Weights of a small mixture-of-experts language model, trained from scratch on English Wikipedia.
Size: 18 layers, vocabulary 4096, 15.4M parameters.
Training: a variant of SOAP for the experts, 4550 steps.
Below are experts of layer 14 (counted from 0) of a mixture-of-experts language model. Rows are named router (the router's row for the expert), up (a neuron's input weights, with its number) and show model dimensions 0-127. Each number is 500 + 25 x the weight over its row's rms, rounded and kept within 0 to 999. Numbers have three digits each.
After each expert's rows: "comes after" lists some tokens at least twice as common just before its tokens as in all text. This comes from a sample of Wikipedia text that the model never trained on. Tokens count by the router's weight.

# expert 37
router:508502494467506490541471500540553492454488478518427500448483508536443509503484523512497509486522518497500510480501535506493493492500454538507514533502511494501482507502512525496471535498515458509488503529443515516514502535469507469480516527503474504474489465456520489514507496525514487481504498536512453496482499490479504497425494538462499494471499549522496503475519560486527497542474
up0:513494495534479495522489504544548493452445523489484464501483503506457514483500466502464524533543474516494485499491510526520467500516530464532502476536540521489494475450470566481490557477518473474500517483468465480508475489506474459471481498509481475457484469497489506505465516468455500497516504530502496492466494496506557527506494534531486503518543534471497530508489472492505500493512
up1:508481496487510453567477500526477465509495498545462475458486510524523474509507464512480497491517486545519555491476486517493480461489479558510523495502510480557489469520494533473514499482467500494508471490472464485484504512525516498534517502480452526448500506481506501544480487481515479515483504520497493464478438504535532501509460494514465504513509481568466486505450498504492507509493
up2:481513531539483511501479524526471493468465516480474468498503544504525485500506499478492536519463522498522540512486463528488497512480515522480467440503473526531503450529503421509485515483526466465525521483542507468528498487543496484541471474519526489478471439489508489500520502543497527517494501490504473490483488496482504512525523528507525495485514520500516471495569486492505548491461
up3:534551500530486436494473530496489496498500516514496488481435511503489532500455515486459525522537515507493491498468498485500489469507475549483497498498489494515494509498493518566513529530521449532450488538494477500492505559523537454479517496522507508508506499510488514542474504531512506521551517461508454537510515517510522513512489505464467508509521555499543485513471520493469516522491
up4:525509526539503542519446506473504500471507520476451460483463536538505527501509488471493465536500481546553461479480523511461515507541499493536527497530468462428514524478496530531482518483496477501497494490510491497495503492491494544546491456548478508489502486465541533532504484518494514529512468479513515562487519471487478518505483507490475515494487491478494517506487485501519466506471
up5:502528489517462488496520503513457481502485453560466472490465508496485536454555469477502511519516481503542520571474519529470474497488457531497497520527484522514506546508473522506497499495528468493484551456487543478535492496511485448510467488518499530486487467475529516499542505507487499476493508499479505521482524505509510515488462491501503515503427520533458461498504503512491498498482
up6:482507540514484512500508541502517553492499529516496508499508517477437510500466505542498500518502483540458541516479543483535511503514497509467483519514472515486508448479466514506489470481505506427483520500470509514541513460486478451523527524541503501497502519532495499483487539506508476465480494525536499520501484459493510466446513494480456493525524519449502468483512527478545506472504
comes after: "\n", " S", " N", " A", " C", "E"

# expert 43
router:528491495496491486550496543529494484472485510504472583494479491498470511506536502515463502500492506487547519502524508507536515489489475541512496487469497476464483503516506475511504525497511445509491514477471485475504532542473532532503573501516514437458486456503483493455517478508500473504496495564477500461480515516495517478472515496490522450490514515519489477491507488471504555522494
up0:499494524518469506507521518456504490509494512520530506459494495484511533496526538519505499522495479493522535462492544480516483461500493548534497508467469507449497522557526489554468519498497483461534492505505497445507502484543508503485526486479492498465469494482561489487474507496492508537528460497494526474514526518488489436509519488510471525547463526485485509497513520463472534517447
up1:481481515506481504492524522517507486502540526476461508531499534512466527492516504529488506476485442523483546518466491520478468539523504453548473477527512481511461492483508570543515471477486476514463515489475514488501524435470526511456501490474527513485502498529500466472509494528489488536482478523496476474469521462490520523511495506492498481538510520485496501520458499527490536539449
up2:492480466472503501509472512500476515480482507488509513563484508507482503480538486486504507497484503513485487452536520488528536477564534525457532485527501515535566453522449493501457482506478502495483480504482474541467513497505518491495515499511506497543511490498537516517470484458476525504504499455489472503445493515538506548469487505465500507433510487502494456497519505469526515464489
up3:553516499513507484469468520493522517495517497550501506429496506499497503477483485523502513486461479471491510529497529453523480463487495541514492516482496516483512482483480524519484539475470495468559493551511542521526481512503496501469507528481491493479537512463494470480465469508475498514525504470484508503501497510505527462460531559456523468487475479522503535496449497505525538529450
up4:544494501473503463521507472528563524483540491488491513497504474481494520511527521503460481495483528525478513492489485540503534505487536495503478475540517486501530527514512501537480574499481530522461499504506498492489561485504501526515508475453529484501473472514510463493532541523530508514488484503490557514498520475539498460517501476494514428465501558535497473483486485507518494522516
up5:521493460528456499507495543503495511468519526525496513462539475460477467505475526481539498495507520478505508500499525494507565520484504533482509462495516500473516524509467480520509468488523505468481537515501528535499508542538507541500531470489459503522510448495503458503476471472474472488476499540504516542506497493482511519459530490469499520477504471491474531497512454480538472463562
up6:530517457507482456468541542492509497515489497541515547467524495541475517539515537546478500521527441504492492510506486499523526529509503527517519505497515523481476474511518523506473497512495500479501500532484482493493558545505521510451556491543491477480510499515485484489509503449505441467496469496447498487458528491535509499457471486475514494492494486534501492514504519503471519507446
comes after: "\n", " on", "|", " 2", "On", " in"

# expert 72
router:487445468527515494533470486541512528497507524493414548479464489474483513521519525544489518480544497497506513488545518496517487539505449528490491484485508455477510497516486523514502497466535480495497464511522452486473518524495500501510569499467490495506475490489461459485530482544508464485509502474507514504487505486516531491471487480471511499471522543499504515552539511504492522488495
up0:526451491501515454514511508498505471459571441529495546489499516501493516481512492496541500531499549458544513483518521480547521482468457515484492492551484522490484479564482554522522523495483491511496506499521475515480511480531498507529517478519524474476511480516479482488520487495522481487484464512522477516489462477487493516478487516508458519533534498507466519499498475556525512466499
up1:483490504528509515508554510505532519479539530528510502550552465481513488560577516487506516484538499464525497495499497508519446490498548505492514505487480538495504484499444489462528514504525541490482477504469474552490523504493505515495505510501536463541488475494503504488485480516518493518510508543497517509514492547496529508499483501475524459529477482461515504503481524509520493538434
up2:495499496490534487525518535510518485511496497511443530447490493456508515511545560471527489503462525490513528509512511476498473507527499498509481449491456451510525476553541514471503494533509489484498502486502499481493453542488500528529496546509511523517494504526525480472513506536548503466519513526477484477460500495496511493461531486510489508502503517493567559544523531497522484474495
up3:564499505519500496505519466537482487498428485483467502467493532524513483533530498526481501509515519549470548501494492496521490509518511516507506471486475497517490478488491497492467530501482501474548518544535497499495463499480496491568486484480513481485465523500444501489471507475515495477476499458522537463488491498487473496470556467469450483465510508505474455477497482491454490462498
up4:503531452497540496503498473490469551490501479461477466498494499494500457483469523532441508464497522485484517499466508518524486491512519515521488472452504511507503501482493503513492518535538490458516487511504522489527522484472535439517519507501505496495497428525480484445507488496524464512474471471488494479487511456479487506502529485553480497429455490513496459469503501522509516516462
up5:461490549508475542498528570543548493483531467461497490499478495502546505520514461508502488470517509486490523473484514525527479498511500483521518501503582483498505517517475495496480511531502465480519517507532503535463500481486501472498481548518495525519518521492518532524472478468493480521478466502509514491424496498489521487505506519526535552498488515486508525569500511469494518488501
up6:440493501481487511536482446535518449528493537510481443500491490502483523505505543524497529499583468501523501497533496476516492524479493534497454487485498457512515486496502507521512495475501470522525520508518495494494534514533485524501507476481533487510490510493526472543514467518465449487504484488532494535533564487510539487523507459486495486519508519510501540525501550516466514506518
comes after: " |", "|", "\n", " ", " Team", " Date"

# expert 24
router:505507535466511495514457512508494479480481497520468538495472505533465535489526511528493505518503500507510524505521514534520500486500487530494507422461499443445491525514471480506477530480506443509505492500471488459491563494483511494499530488503485474486488459489489506438523466482507509472519500541505522499490524487485515482500493507450494450503551509529489498465535522525487555529490
up0:518538516469541518478500476521482506487523491488441493451498493521513552494438487506512506517526499506469499527525517459466539472496502484492498512512509507552496543446479480450522493477501488506505484533526527492505520520525477508485526511518499480501505476497497506493525478473484507486518507459518526521499539516458530480558541492478503492462521494543469495532535513466453541531512
up1:507550483507473530524500466511463468511456469504476484475514513498508482470503534468483488548489466500497484510516498548534535492502484557473486474515510519494507526517474460530505518421510484543500487497476489526478499555481497511499536520494536512533497529479540518511483503483489518476547478499512489492485513481516516498471462467498500469496499468516481527464501551495448510482541
up2:485530509482526499510466488495487530520482495530481517478492525492507507503519479533483505532491453539485513487480511474508480484531508550458455446454497437497535501545469498527525524510546485515510535485511496478498524534510529496484507507492507507505468457492483501496511496514538503480576524504516530540492532515499486491491461501460443522483493484453515504504520561518504523514483
up3:525517533508541491515464455455457479496495507548474533483510512528531509518494491539470530511489523534483504448517508571548548501496478481477520475503478521462496499474523471514487527520486497473475543493497519492508503516517515490498489507483470497485509539463481542535472517487515513486489512462477453494462456517508471498477504520493496461523529471453519499483456474523489517502512
up4:520555498484501505516470512544487525557509538494521519500505506476487488511487496519473448500537493516498499525496534518515503489553453497481513517473509452458501473493467541546478491479505476541511489478505528497523508468451483499509513495522482500508500441478478529518516492462509501498499533512553472475504486517518533507511536506515557527535551486491486537508532520477509544515483
up5:493573487442482541516442503495489506491506460531474492482494496498516528493505500494467507502485509469486512526516522514550501494507470527490490480480488419466490505505468497523468534489490456532480535511481425445501513534486494497513539493480494515504487475506542507526548494528475520502507464513485488512532527486468508475504516489499508514502457498485486534456475521522496517496515
up6:513508535473508492495530492443462520465541458490534531488547508512458563493492514519492504442460498488490525482481556530492450456510491520492488523526504518488497528486479489487525538466524472503497519494490430486479532495472496484500499506478452533496527501526477502491508522471470499462521499494482470485499531504510534484481506468512498499516467467475535512473533482518501523475505
comes after: " in", " In", "In", " during", ".", " until"

# expert 52
router:485478523499489512503470553528514505511521517525469516461472498512476517489525543529513509509572544480528523505512499534489502529502480481508521500514505495460516517466493514525495505499524490449476485496492523503521533550487547509513499521502462459483460483473473478467530454523522457533491464552495519502456508505473501492503503507480467463472535519506524546488536484508522519486456
up0:493478518483443497475501593513541490527507502535475494446515481505540486503495528521520503504543514466511514507470486507524486549506520488496487463518511533490498500499496489491492488521489480467489545530528507500505516527492492474479505524522502491480525468518496462495467495479530529518517515540449487501477475489496465526524520501480516478506495525527491497508508458496493463528399
up1:550491490496483498491494509496533463515507499514477496472496500505506486522526507502474489514526557532424494499513503508487486523505485514488548524535508510487523551518491518533476494484487513486476456515536517535493509544489513503504463516496458505475480501503500481498490500520569496538505490527495532516482439543428535474560519481499533483475538510486525505478537499491480519514477
up2:485499523473501502502495547507513488505521547500523464472486497436510499495505525499528500505526518462532544500486537518480493499509472476504484530530512481510515499522524529540528546521496516472503430504470501492541503505451540482501488491490475511509520501517477524495520486563469525534524525496505536453435530505516472500515501482492477521495502554537533510528498539508501523540504
up3:536503490504498472501518495515486479511487502497534513457495550503479541462495540520512465441517523498509494491507482523481447497485480444501508484563473514450518544477477496517486490516534518496489437498507535514449485481463504542514475540536514499515478513475442515511515458466517499505512495509495501518477479510489516490521479494505457507497498475513478503497535440521518523515474
up4:460510493482487512482499518502485498511498515507481538486510459532518506508507504514515488533531533505505510524485449474507534543481509493537522445483530487459489506477494505513496474485482506440472447462480480504514506503467513541531474503455522436529476465512478549502523465473511477523503473511468456483509474539496472504472506484541524487511550498502508485513497504498510436479471
up5:462441501533540547508507518485503535526517501514517507514490506525477479483487478541563495492521471456538497497518471503490487555501536460516533462516516475457494469461464524502491494493506495527512478546486499471512533497513493481514524515487494478491485508515519472488498522493515463451518489508495518498529506459569510475474504505484481547509502465509481457448528495522471517490503
up6:498497516514526517534479488537470506461516516478512529457481523521513514546521513477512500497525531532521437506503481519514466505493512521500482458495534517490481513529525473529500482517524532499502486502508547480530538489458492512525490454523512482539441486535511499497490517493530513524488406506529500548462501520476537476491490502442478495544495508534485499503482495490505498507475
comes after: "\n", "|", ")", "en's", "les", " m"

# expert 28
router:520491531491535523498497528537505507443459487508430491430495458503469518525554526522498487511490486472542525490546519498530492499478476505487487501509490495497516485530459510487498519488499484478510503512471481514481479506437534515529533538476460459472494491474497503512494479537518485490508487488497486469497525506503514460443494530462462466494530524519444506500511488503506495516463
up0:517498493529496507497526519517501533494466432518526464465442476520502504522503505509526495488501524510499503505486458482510517480500501497478472488497503506539579499552494472496502496460483501575510461495462464501484515517468503493492530489472498492468458543491506556521498519492543517457479519511473471450536532514522494485487498489503523480497486495497495492491510518474545537530468
up1:550495468510538504523563491493500539463486459502524489505493491466492473477559500534517517495531491484494498495495468492475536491523480521451492499477471491498492506494516468545478457513514490471489559451480511506484508500507462499522526463525526482467504508454476484492489443526516507491504489503484494500486557465488476475498467515537466479506509494497487528542523509527496451511461
up2:512517517481499536447487477523499523510475514513522518501504513500518512500504489519558517508463484515474493483446488501502505497507501516469526482503484526501480481503468471456503527525512520447479445542491488540522475501513470505475482485468507556524485545498499532544501483484520481491483514517521520525551553500468507481480484479502556489548477449491529536462500535512462495485488
up3:483490476542504491498503523521490474517507479469526515513485520477511516532473491482491503499481510486541538489526533520508545485499479525541468535492494464467540497454492501499531498519501464501478481510516475527501534507466497523559472471442503488519534508519516517523482527468518484504461479478500506449506513527501485499500548505527478491508567466507534493491447550523494441516490
up4:509515517479496463496476458537495546476435496520465487483554484537481534479487513526479525459492436495516516518472503558498505479504478545500558515519519510495514469506447526486504496489469468496525492468456511515508499494478493498482495495502510498507521443499513530488497474508505473491493552491480523512500520462488461472530466479501462528483523532462490502518508504519513521483464
up5:521497507498496501537540496533514504498495478500460452515490496513534482506480522519468476487512487536547500483526500465495510523508519482478493536539516505465498486521462481473510478526472515495475501479485563444503482499458513546523527526500505456488502482484499529500471471521537478484474512504527514553510474525506493456470500547491517490470528469546466518473452512552534475483511
up6:464512529527507486536519486487502481464501515501488511501535484463496504520507519473506496552490477538553515508447538516516510516502474489471473456481512517543498494536462439474569468497499518491495484484507494483458526484460516531507487482515537542505494525484514478466540477470512514478494518485461499504495478513475495459498506495529532505467517539474531505522513479479504535529451
comes after: " |", "\n", ".", "===", ")", "=="

# expert 74
router:537462500517487506533474529579492500516521499516412543484478494501488514495481498518497555474531507495559555485518527490492489507471481530470483498484534484517510497500491514509497517453520510481478484529528461517489516526484535515496501520417479502521479501498474494505498473525515464500517508520504494473486505516480547477444490528488499491453519480526504496492512490528500511497491
up0:507497531468516512478465491551517487514495511479496535522539468491454485511521504489474506537511490496497461502505506482523451488457517487508534491530505511506499513491488480499489517528482490530495517479500488491520479512467499519483494511511536538469451538489542469478509469476463507479537518459448472441446519482517523524473514515510549509496546532526527515471445469483514497505541
up1:503452439496487474539467536508472498490504531482493535482493483517492504518491479503508556481521517517522512534503533493489517469514498508474534541547494474534496481481501485515504495497519454517528505507547504494492500525505496512514540528488520547516453504494445440488500497534527508507506493483470539463500473518481458525519500512521514485506507500498516466487504486487518517434578
up2:542490529470496493463471517530487503517498468498508518482519521483456493485550501547504452499484464523531536477531527511488466482444492491539506501550519523517495541502509510553530516501509530472441498497536496468490498464537521487498517513505487505491511508481501531534505476478495472482509496519488430522487469517508494440496542480487465487526495495476512490458496490487524475481470
up3:555487539485520477460465481519570482505508486506461514513514510506450473536486519506498526494491516469501464445531476560497509494502503489502451470481505483501520487496478496525460509494492541505529470532478510501463512485501474543517494450476498501493489485496522549517553464511443491491470522499496496516476480512511519488496507502547487488502518484524512487551459486524500513456501
up4:537496497509482499511499509504450554520528486500517518485495459479488530512468507501514498515497480450507525487528505463497481590473500524503480514545490541470454496575500544505480526537503500473501520473518460524458492493526504507509507538545469526498493512489508476504493511470538489504541489509496478513464507571486499486512486532497480487494506496514548524503483493490483492528477
up5:479445540507512467493485515529507467485517513457476509473493508513521508524496479499512510535490520504562481517536515512484507517523440482516472520523545501461501531450489566498504488480518516459498532518510484455504482496504515530542511511449464501544494518494524446477484508491487530507457514495538491494487493519490499491479508503520489492495441501545534525505458533496510473508522
up6:490521493505493465485522500555497477506460550510483506491506510502501519497567532490455494446475474511483505515515510502508476535451494498499520474479485507482491519538480510504508538503503477525563489473554488505493484528498514497525466503475537451528515497506451540501502429525538518515505506519541495493522511515518550502528486475472498479523531480496520553519485507492501498485461
comes after: " |", "|", ";", " ·", " 6", " MPC"

# expert 56
router:507502531460504491561474494525539497441489492499437496458481516536487516509499524547472518515523527503499490469534550516501494506465419509479490494498494465502493478531481497502498549516522459513482494501483487469524501484453508488515496522469478453500508469481492509515508510523487500481494499504481442523518518485485511470442495532482508491479509518506466510479528527499497494541451
up0:494494448489470507483523494506494524526497478508533494510480519477453515553521509515482480504470543514479523464513541542475500501500443518536494513518537502471530506512470533526507515472537495528543532467499496499439521475508486518514494494486486499485523492484505563536520443541547511494491482479480499506501475500457517514461503488520475508517493520487517481501453492447453495511498
up1:469502473465469478489509487464521541474500470503491515523471523513476521508457501511482469489508529488500486501490538474517479504481460531493514536502480511491527470480472516455510470460489479519505472517434464460498521527483505475516554509489515471474524488488501474527541499527534497466465536497521503489516510494546470527452501476457468509478490566508506528523519520519479526528479
up2:514479491479484508482470488522510464449479515444466464494521521551461516531488471532496521523464472475481515491528537511499486520506478511539498435494474500490497464509569506468476486550534480499510483469510522534502511495473495488474498496477486507527516490460485537474478489490513522466445482486482484479474530492524541525478534520485507531521499492532506497501520508445479487486480
up3:494520498520505481447465498517532499461474463541465432488478472535523486510528476496512523510526514526492508496477532505464469523503497486545520465510475473522516500496425515492449506469519506504478519498514535499498498515516506484565471511478481507526522456511491493501525488503486562517529505488542505486502512511506492530508488514496500503447508537472506488474510495469483462544457
up4:590515486453472464510525489542500541481479511495463563514457491520519494521496533495458503493475511496496508502526493511518520499509508513490510513514532507531498494520475493483537464514534527511499515521513530520528505454451567504524466471476490457530472463526516487495517507498514506485499489508537434524487518499485532497500493475501542501501534527497448496524490490525494498492494
up5:522502542433493499470471498532502465496515488515491479502462479509509492449508494538558475504512494551530523520480497502514503490496490475572494517494510542484490505523524569487506506488516510468508569496477477511497542503475493479479457432483501448473492510458492505478499487474482489509489465519511482510486491502484489518524528513492502493498474529534500492511542490505457482527499
up6:529499526537475484507488453492481485449503516511476514488538509506496503492528499506460490534514503487505537475460521531527497479482498480544503504471450526483528505486521436512512516516476509469512475491518458452508540519493508472473510552473491460451526486460500462493493553492507477498500505496480514501425512512480537485507516511508493515481481477470507492530492531518522540473457
comes after: "\n", ".", " =", "==", " ==", "s."

# expert 18
router:484501530514509527520476539505512471470479491527461517476490506513502511548519492517487513487530483502550521451509539497472519531478490504493509499479494473482490497467444515514483522511511498474457492514439497500469529502484516458503560486512455464512483485492467500479517491514541496517490492536483499474503501509453531454497476509469498459486522509466463507452525523535456520550473
up0:496510515509501540509511495503469511498481474483495524469530468484538519498490490541501475545500434522506547539530504485528511497528521507450521478497489479485515520511483494490569540456509497449485529507486499483478543504469503481550505480483516482529485472504498496500520529483530490494537534536506500515495495557489516523515502457467511434505520476501491509561496466518476497502480
up1:493499537481511510502487509484527477512452473514524503557469468532513525449490507518504507507518460518527489487475509515480520558505483524532538490515509486509484456480534516520447498515479542488513499486504524523489497502487501476511501470496490509477449443488496517486467472535471508540461497538496497445499526497446474507512481489504466493511473484467427545504483492476492504529505
up2:542552493518529471520481490465542464505510532509481562490474508518453483522530452463473526472512491475506532473480519495544484492508469501466502487494517502509513534496520467501507535513495460512555492485533472509514509462509495457473520464535464501484496461504536485498517515509502474523506511500515488508509473506490499466453460472478503528491531474477515466520553522530501493537486
up3:538499515476513520462514506504482493468501487501504472510500451488480504509474520536491513520508468530518497504473512516487510483521500546529509466546485503567486495480513477488469512465506490487477488517492499486542476488487470519480526470488485516489455452501463533496512500558547522539532512523506519504535520491501524543454507547481538495457569498522505490455509513547479489520501
up4:492484517506457514481529480512516525476460493487437498507462525490511513502513494503509481531508473531531464453473515487518504498526513495511499540482446500498425502501489498492433508440483484514530489521506484480532532488465531472459491442481511505505452449523494507488434512505486499515520527455502506505504486501479516495504511506465528493473489489471460499513494525469476510514496
up5:525465480467511488540491519503527481532465406514501493512486511524509460503480473451507523500525501489480491494532491432492547473460487484515486524520533498498446514526482486521515505501459475506487538474484505500511540490521526445518505495490502476467550512474468512491494500542524516513482521489504488500534512489508496464512495495510487530478535481472503482531466478462467522466502
up6:540514530461489558508521486473491502525486531548512500510503466492491484474503551470459525502504462497562507522534448498496530484485514492468525512478483497496487456488529501537490508506497466492473525526507497485514496528525480476489530522494503546516553506524506517529489536509445522477493530472504489516500492501478452467492464477509549506548523483491462505495462498501526542498515
comes after: " of", " in", " with", " as", " to", " on"

# expert 35
router:481493504481508498504473518495511490467483446520513524474479493524482515536516532530498496469555491492502504504527511508483523556525468527488482468488505458445475501476484492475464519488500499483487496545471470487466541543452504482502579509480462504504462504494475506489511469515515491492514465516492477482484489498480539460484496512524503467465504552539480534477518470500504531553495
up0:470457489471461547502541489488483515479505478464502519524525508510528507493478495492483528528528498519481520508497528479483521488520482550469544499530509515487504515505492508458544463517452468495475545521515494523528520520521512548495508479499464502479542474468473515497504520546517465524491452522516523506512532473474560458497525513515462499508458518503497511465496531488500546507460
up1:492519434520494493496497487506485534488488470483467511496463464459486466496526399505474518429534482515490489543477508519479515482534501533484459519484500485513480521492508514493521495479539449513504504535463499492518494525508474502481496503474513521504524472473448487508540509507519482519447490528516504469487505466507500489501486478499540473482499506476483527436484496503498526482503
up2:503518519462507478488536544502523492516506489464524507525516484521511480524506516521424479477499466514530508493529495546466530502497526500468472488496471481511463508488501538529504494457501527486537479508472521495528528508477487511545566504507515563511537483533548495540524506492469514464506467510528454551495546493510525479477507470509524473474520463509479507500491497518511498519487
up3:481482501496498529507497539491502516543494467501516487486546527497471518502487468526510570477552511470460494519526549476533511496528523537476472465508494483467496472439469539467480516481518507501514500486492474499479458511479481497528497526461493470482507481517516518467529509459483474488507499514513524531561461503512501499476480523453550490517502494464523492487497512542506492538521
up4:463480514510509474477472514494501474492555482510527507470458529497483529485479493469547516460532509516501479487473518445513528496488460495501533552468460507505492517547509523492471513517483507513527489534474509500504519492441476505475548525501453499490497510459508494468498454467539527504504540519491492493489500552510497544490500485548515525500478467552472520502500505469506519511473
up5:545473484487529536527472538493505508510495462524506493490469486459483476520506525512495510501528529540454528478488493458508450500517472499486477494484507501487520490480458518510511469497469464507503490511534489537530490511498473424512530517482462510509473440497428518496491493504526463502468540476520536500492470506504517510522501467517487496533518511495467468510532444482528491496471
up6:519510440478471491506480463529476536448524465477475473516556481477469493505516518456497473470518462494465525492478500485465508509481513555506509518500469494489522499514463513440493517500499519490497456530451480476530522505468524518508512507488503537467441500536505490507519483517501503495476509514524444477468510508496524474514495484490518532479497495500481482446458475467508499531480
comes after: "\n", " of", "s", " located", "ed", " known"

# expert 77
router:540421503498490486534497532535538486470463503531468541469482501555470491497536513492501521506544502512520550507535537492496504517496484511504471480497516509495520512490488497514474504491512484486512498491475520518447533531455507519498525521445490521461503479511490496464508497511510474466502468529511497488447543521506489467458481534477483474484513481522469507445478486519462493506470
up0:506508485441466505522503516516491498470480537505489526510490467520545535517522509508521522513534446460515540469543506515549487488475500514521513475532518554506502460492503538496513504479484454507521477565531483460518494471506542517514465521508469471518500497537541487470490539495484483522479486507534505483459520515498483520518545482522503475538523487486540511494475501499507465518497
up1:470475539516493514470555503535489528530462491439463505535543486468501524497517523517510470460497471554492495529479523509504508489482496522487502489526492489489481562480521526471479501556472499534508521517517521488520480566455508510535511490487532499554466515477526468485523523467511496488505500497519510505523503520484522529480504495495475494524535507439471492504500488528523516504469
up2:481483498522511464524540511500497493499528502497461529518473497462475517502475439531525545493501489462523514462476505476508469463501525513492536452508497492543507448521541526498518471502486501531495463511452461479498488519476534507531497559509466526460512480497488487477486522512476433508502509536518487477495514459552501512478488490486448485487508540498470484477499506499481513521501
up3:462519497504517497512487501495474480472488492542482501503491493474483513491509484505502506553475482478502515453511526513514509455484458500503495518502501469517549451487518536518482455494468494549494482448499513472487495574468512504506519501447465505498501459517517500479543510534445465510465500476493514448495469478476491522456523493478497466493502467488453534478482502516481490528533
up4:465522540489483483514500501490487505511518516488491540497523499469515469495484529535513477475483454502549500550498509459528504478518499520518478489542511487455492461492501490511484449483498500430493515504505536475545511473504529507494476452488519524450506529505475484475508492487503519537468484537444520455483497520497469518479483480453494512515499535551528485505534524518501490448511
up5:511480488505510523477515519493492441484513490492476548525497477492503463490515524465506537467530503455489525501503524498509490458489536496492484479506502532494515492425476506514428462474459491491508462490534459472462489489560560478478457490553510515499502518476495488475493509483485510503484487481520509525504484527503502474522506471510527504496496513504549541536477553494515492520504
up6:484507534489464473485528549499481505501514492492466477537531511523492539517520550469509538498512482521505524496467516495531540504490504459525453489492480476511466506479475468494508465485500525512522473487528529474519497508519533527517514460508482484530477487530506485504512482519503468508531496563506479455482458553501464489481467543516548483501499522542526501485505525473509569491493
comes after: " |", "|", " 6", ":", " 7", ";"

# expert 46
router:501473536530524500544515505565498479511477519545483515457485477539494532501489500508507535460512527493491511453537516519503499501479464502506529506480495469499509480505482489523506528489477470504514470519450527459475532477470497436518543537496509514448491502485490496464506504510512491517494463519459512475482504477512521478456491540476496457484550489508483554477472481500489478525470
up0:543455514480476504511529494518496512477434553518506495465482507499524483501447488514497545509510501530443497542458530479566480485478509525518541471466543465536515527498485523496463501493489518512518471483541473503503474471465477494468506505498456488510462498470502507505474477479462533522468475492473488531534501537524450516500512496503498466517511507503521500500490495497501528512492
up1:482497478531502508499496524495453481500490504487515518469499506510472518489503502503560480501518534498503498536549531455514482546472511501488500501535464501502528476524482487499472525495474530485492508535546498464513511447454457446541516533511518504483450478504497525463519520490545487528504538514462458506531506512526497501529506444497497496508541508477477503525504492493506518449554
up2:456513533525511505480510443508488531480512462478464501442510423527487488500447497493469513492479513539489505522536514532501513486509508520516505514479506533491517508461479523517469451517504500477511516495493537465507524501502517479556484546494524504476485473460442472491454502528523489495500512500516485527512488478491504465498498486538543501470503459500513484505507486480478565518493
up3:494498488489469487530506526488489480456534535475533492514483519504483521493467515461498473499456508472496500477482491524543445474523523489515495521523481485484499498523503448512552517419489469479491487504485453496472518495516519485490551497471551522493467491465471544497531485479473446482484526495474506535464522525488487486476513504521507468517500534483473498503558509497516470493499
up4:507468506523507493507498554521484517520512480532494493465471500493485490524503453536537491520507494499522485455470465546527496512520467489533501514502476557529489518545460449474509510480482470477520447500503531539511533484510511466522525498504495522510466530479450498482488517482470553512545468485509481506458493480490507473455515539465499487461523482522488492480530485471483484509514
up5:503470518475489547501507514534525515502449493494481452478486482555517521487481507509497479500524503535457504472456543475491498472498504509522530545468542454469532465482487526526496497486489465458476513521495533493507485508484482456476528510506528511489534503530542447463520515538510489536503503495463465476501484511492505476480508516519461458469543540502464501510498503470480510493472
up6:490458490524459500469473495482479508499465512492506507482495506511518538538528471497480550508481485478533501492520507486548466491502438451514514510510504446501538469531479479533489505502493470513545488507500481490474469462521540472534516530508483499501511487449498464497494502476497541487467494541489506499521479528480465492466515483519537541503537484527450515528461522450505514495475
comes after: " |", "°N", " /", " 1,", " $", "8"

# expert 15
router:509500506530491506489465518530532479482472506530482509504501478493487544521528528521485500462569513462543513499514516494504548508493479495472500478486502483472506490480522504504432518495520442502479487535475509534456512534481550495532531521464456481499471472465511505492513489494502469484477473520505496448499510531485516504440505552494492488484474514504464491464502474516479526512449
up0:491520514549511512480489474480526473503501524528524471511510530519480517501523495482501496471511508476529555431491483485511501494458501524489486511468451500538438487498524542488490484488526508505487474509509477544520460498498520516489519544530519516516528508519470495543433480513503547466556529482495485497511499471529488509519489512513510488492543479454521449511505474497530469504530
up1:558480506514501512494528488435518465495471540534487531531560492528515486526497549496482511459508484508470506522533487504510516482508451497517456496509513487531494475484518533486503483516466524522521509539516521491502445510464557478500497463469502477521510495490511497474534493503513515543511506483460524525456486521454486443469481506518472466493464513474498526516496510498467493496506
up2:494519529491506463506500524536528502483461486556485486493516502444509589510493541461494467450507508486494519478524489514511520523521505451502487470502533537482476494478491503450445499489502483524502507493524485496489492529491532504503533517507496501524524479453561496512522514504513510493500526494472487500523527490493512530474478524512527509528550508530492520461449465492461524498475
up3:503497504419460481451522486502493530499496488499491506497523482496516508481495476538498476512458475508509504515444506491468531504532508499452467473475492521518479467511503474504513477490515526513513492514425515484464528503522496443498498509472476485489479517470483506470510473484535494528511512539490486492496502490504486485499506521457528489455486486521504412490529479486533437488476
up4:494517497497500500470521571504510481526495510470490506499482474489470476500497485529534469525478510489507501492492522512465484522474502510512503481491468517503496487503536526516506490564509565466530525511500535535487508492500562505478513560482496515502524455492517501536484483497447538551499490508524482457490523522490540477466489492446482455489479536508517514490556487482479461523491
up5:499526492539471469452481504518500529506490474504474529477487465484493521532554474491523505537474479496492502539490501510472504501493466521477464478461518488500563520493462472487457486486533525544547506492518515513489487526552511497472524482469514515479503500485525470527476476556543472505487518527526496454528534508478503507462495506447528515517515506481515517508467544504501519534523
up6:477473483470517510533529525505583534481505504491507467494466485518530498509553472532487507466502536477536511500515449551476497507522523508523518510480476498517504500444497515511468493532491466492513555486498512499508493552472494499497490541487493509561494478475518527519540502549504496475469483503499479489488478518495531459453494466507478468492479544536523507529504498501529503480508
comes after: " ", ")", ".", " —", "\"", "%"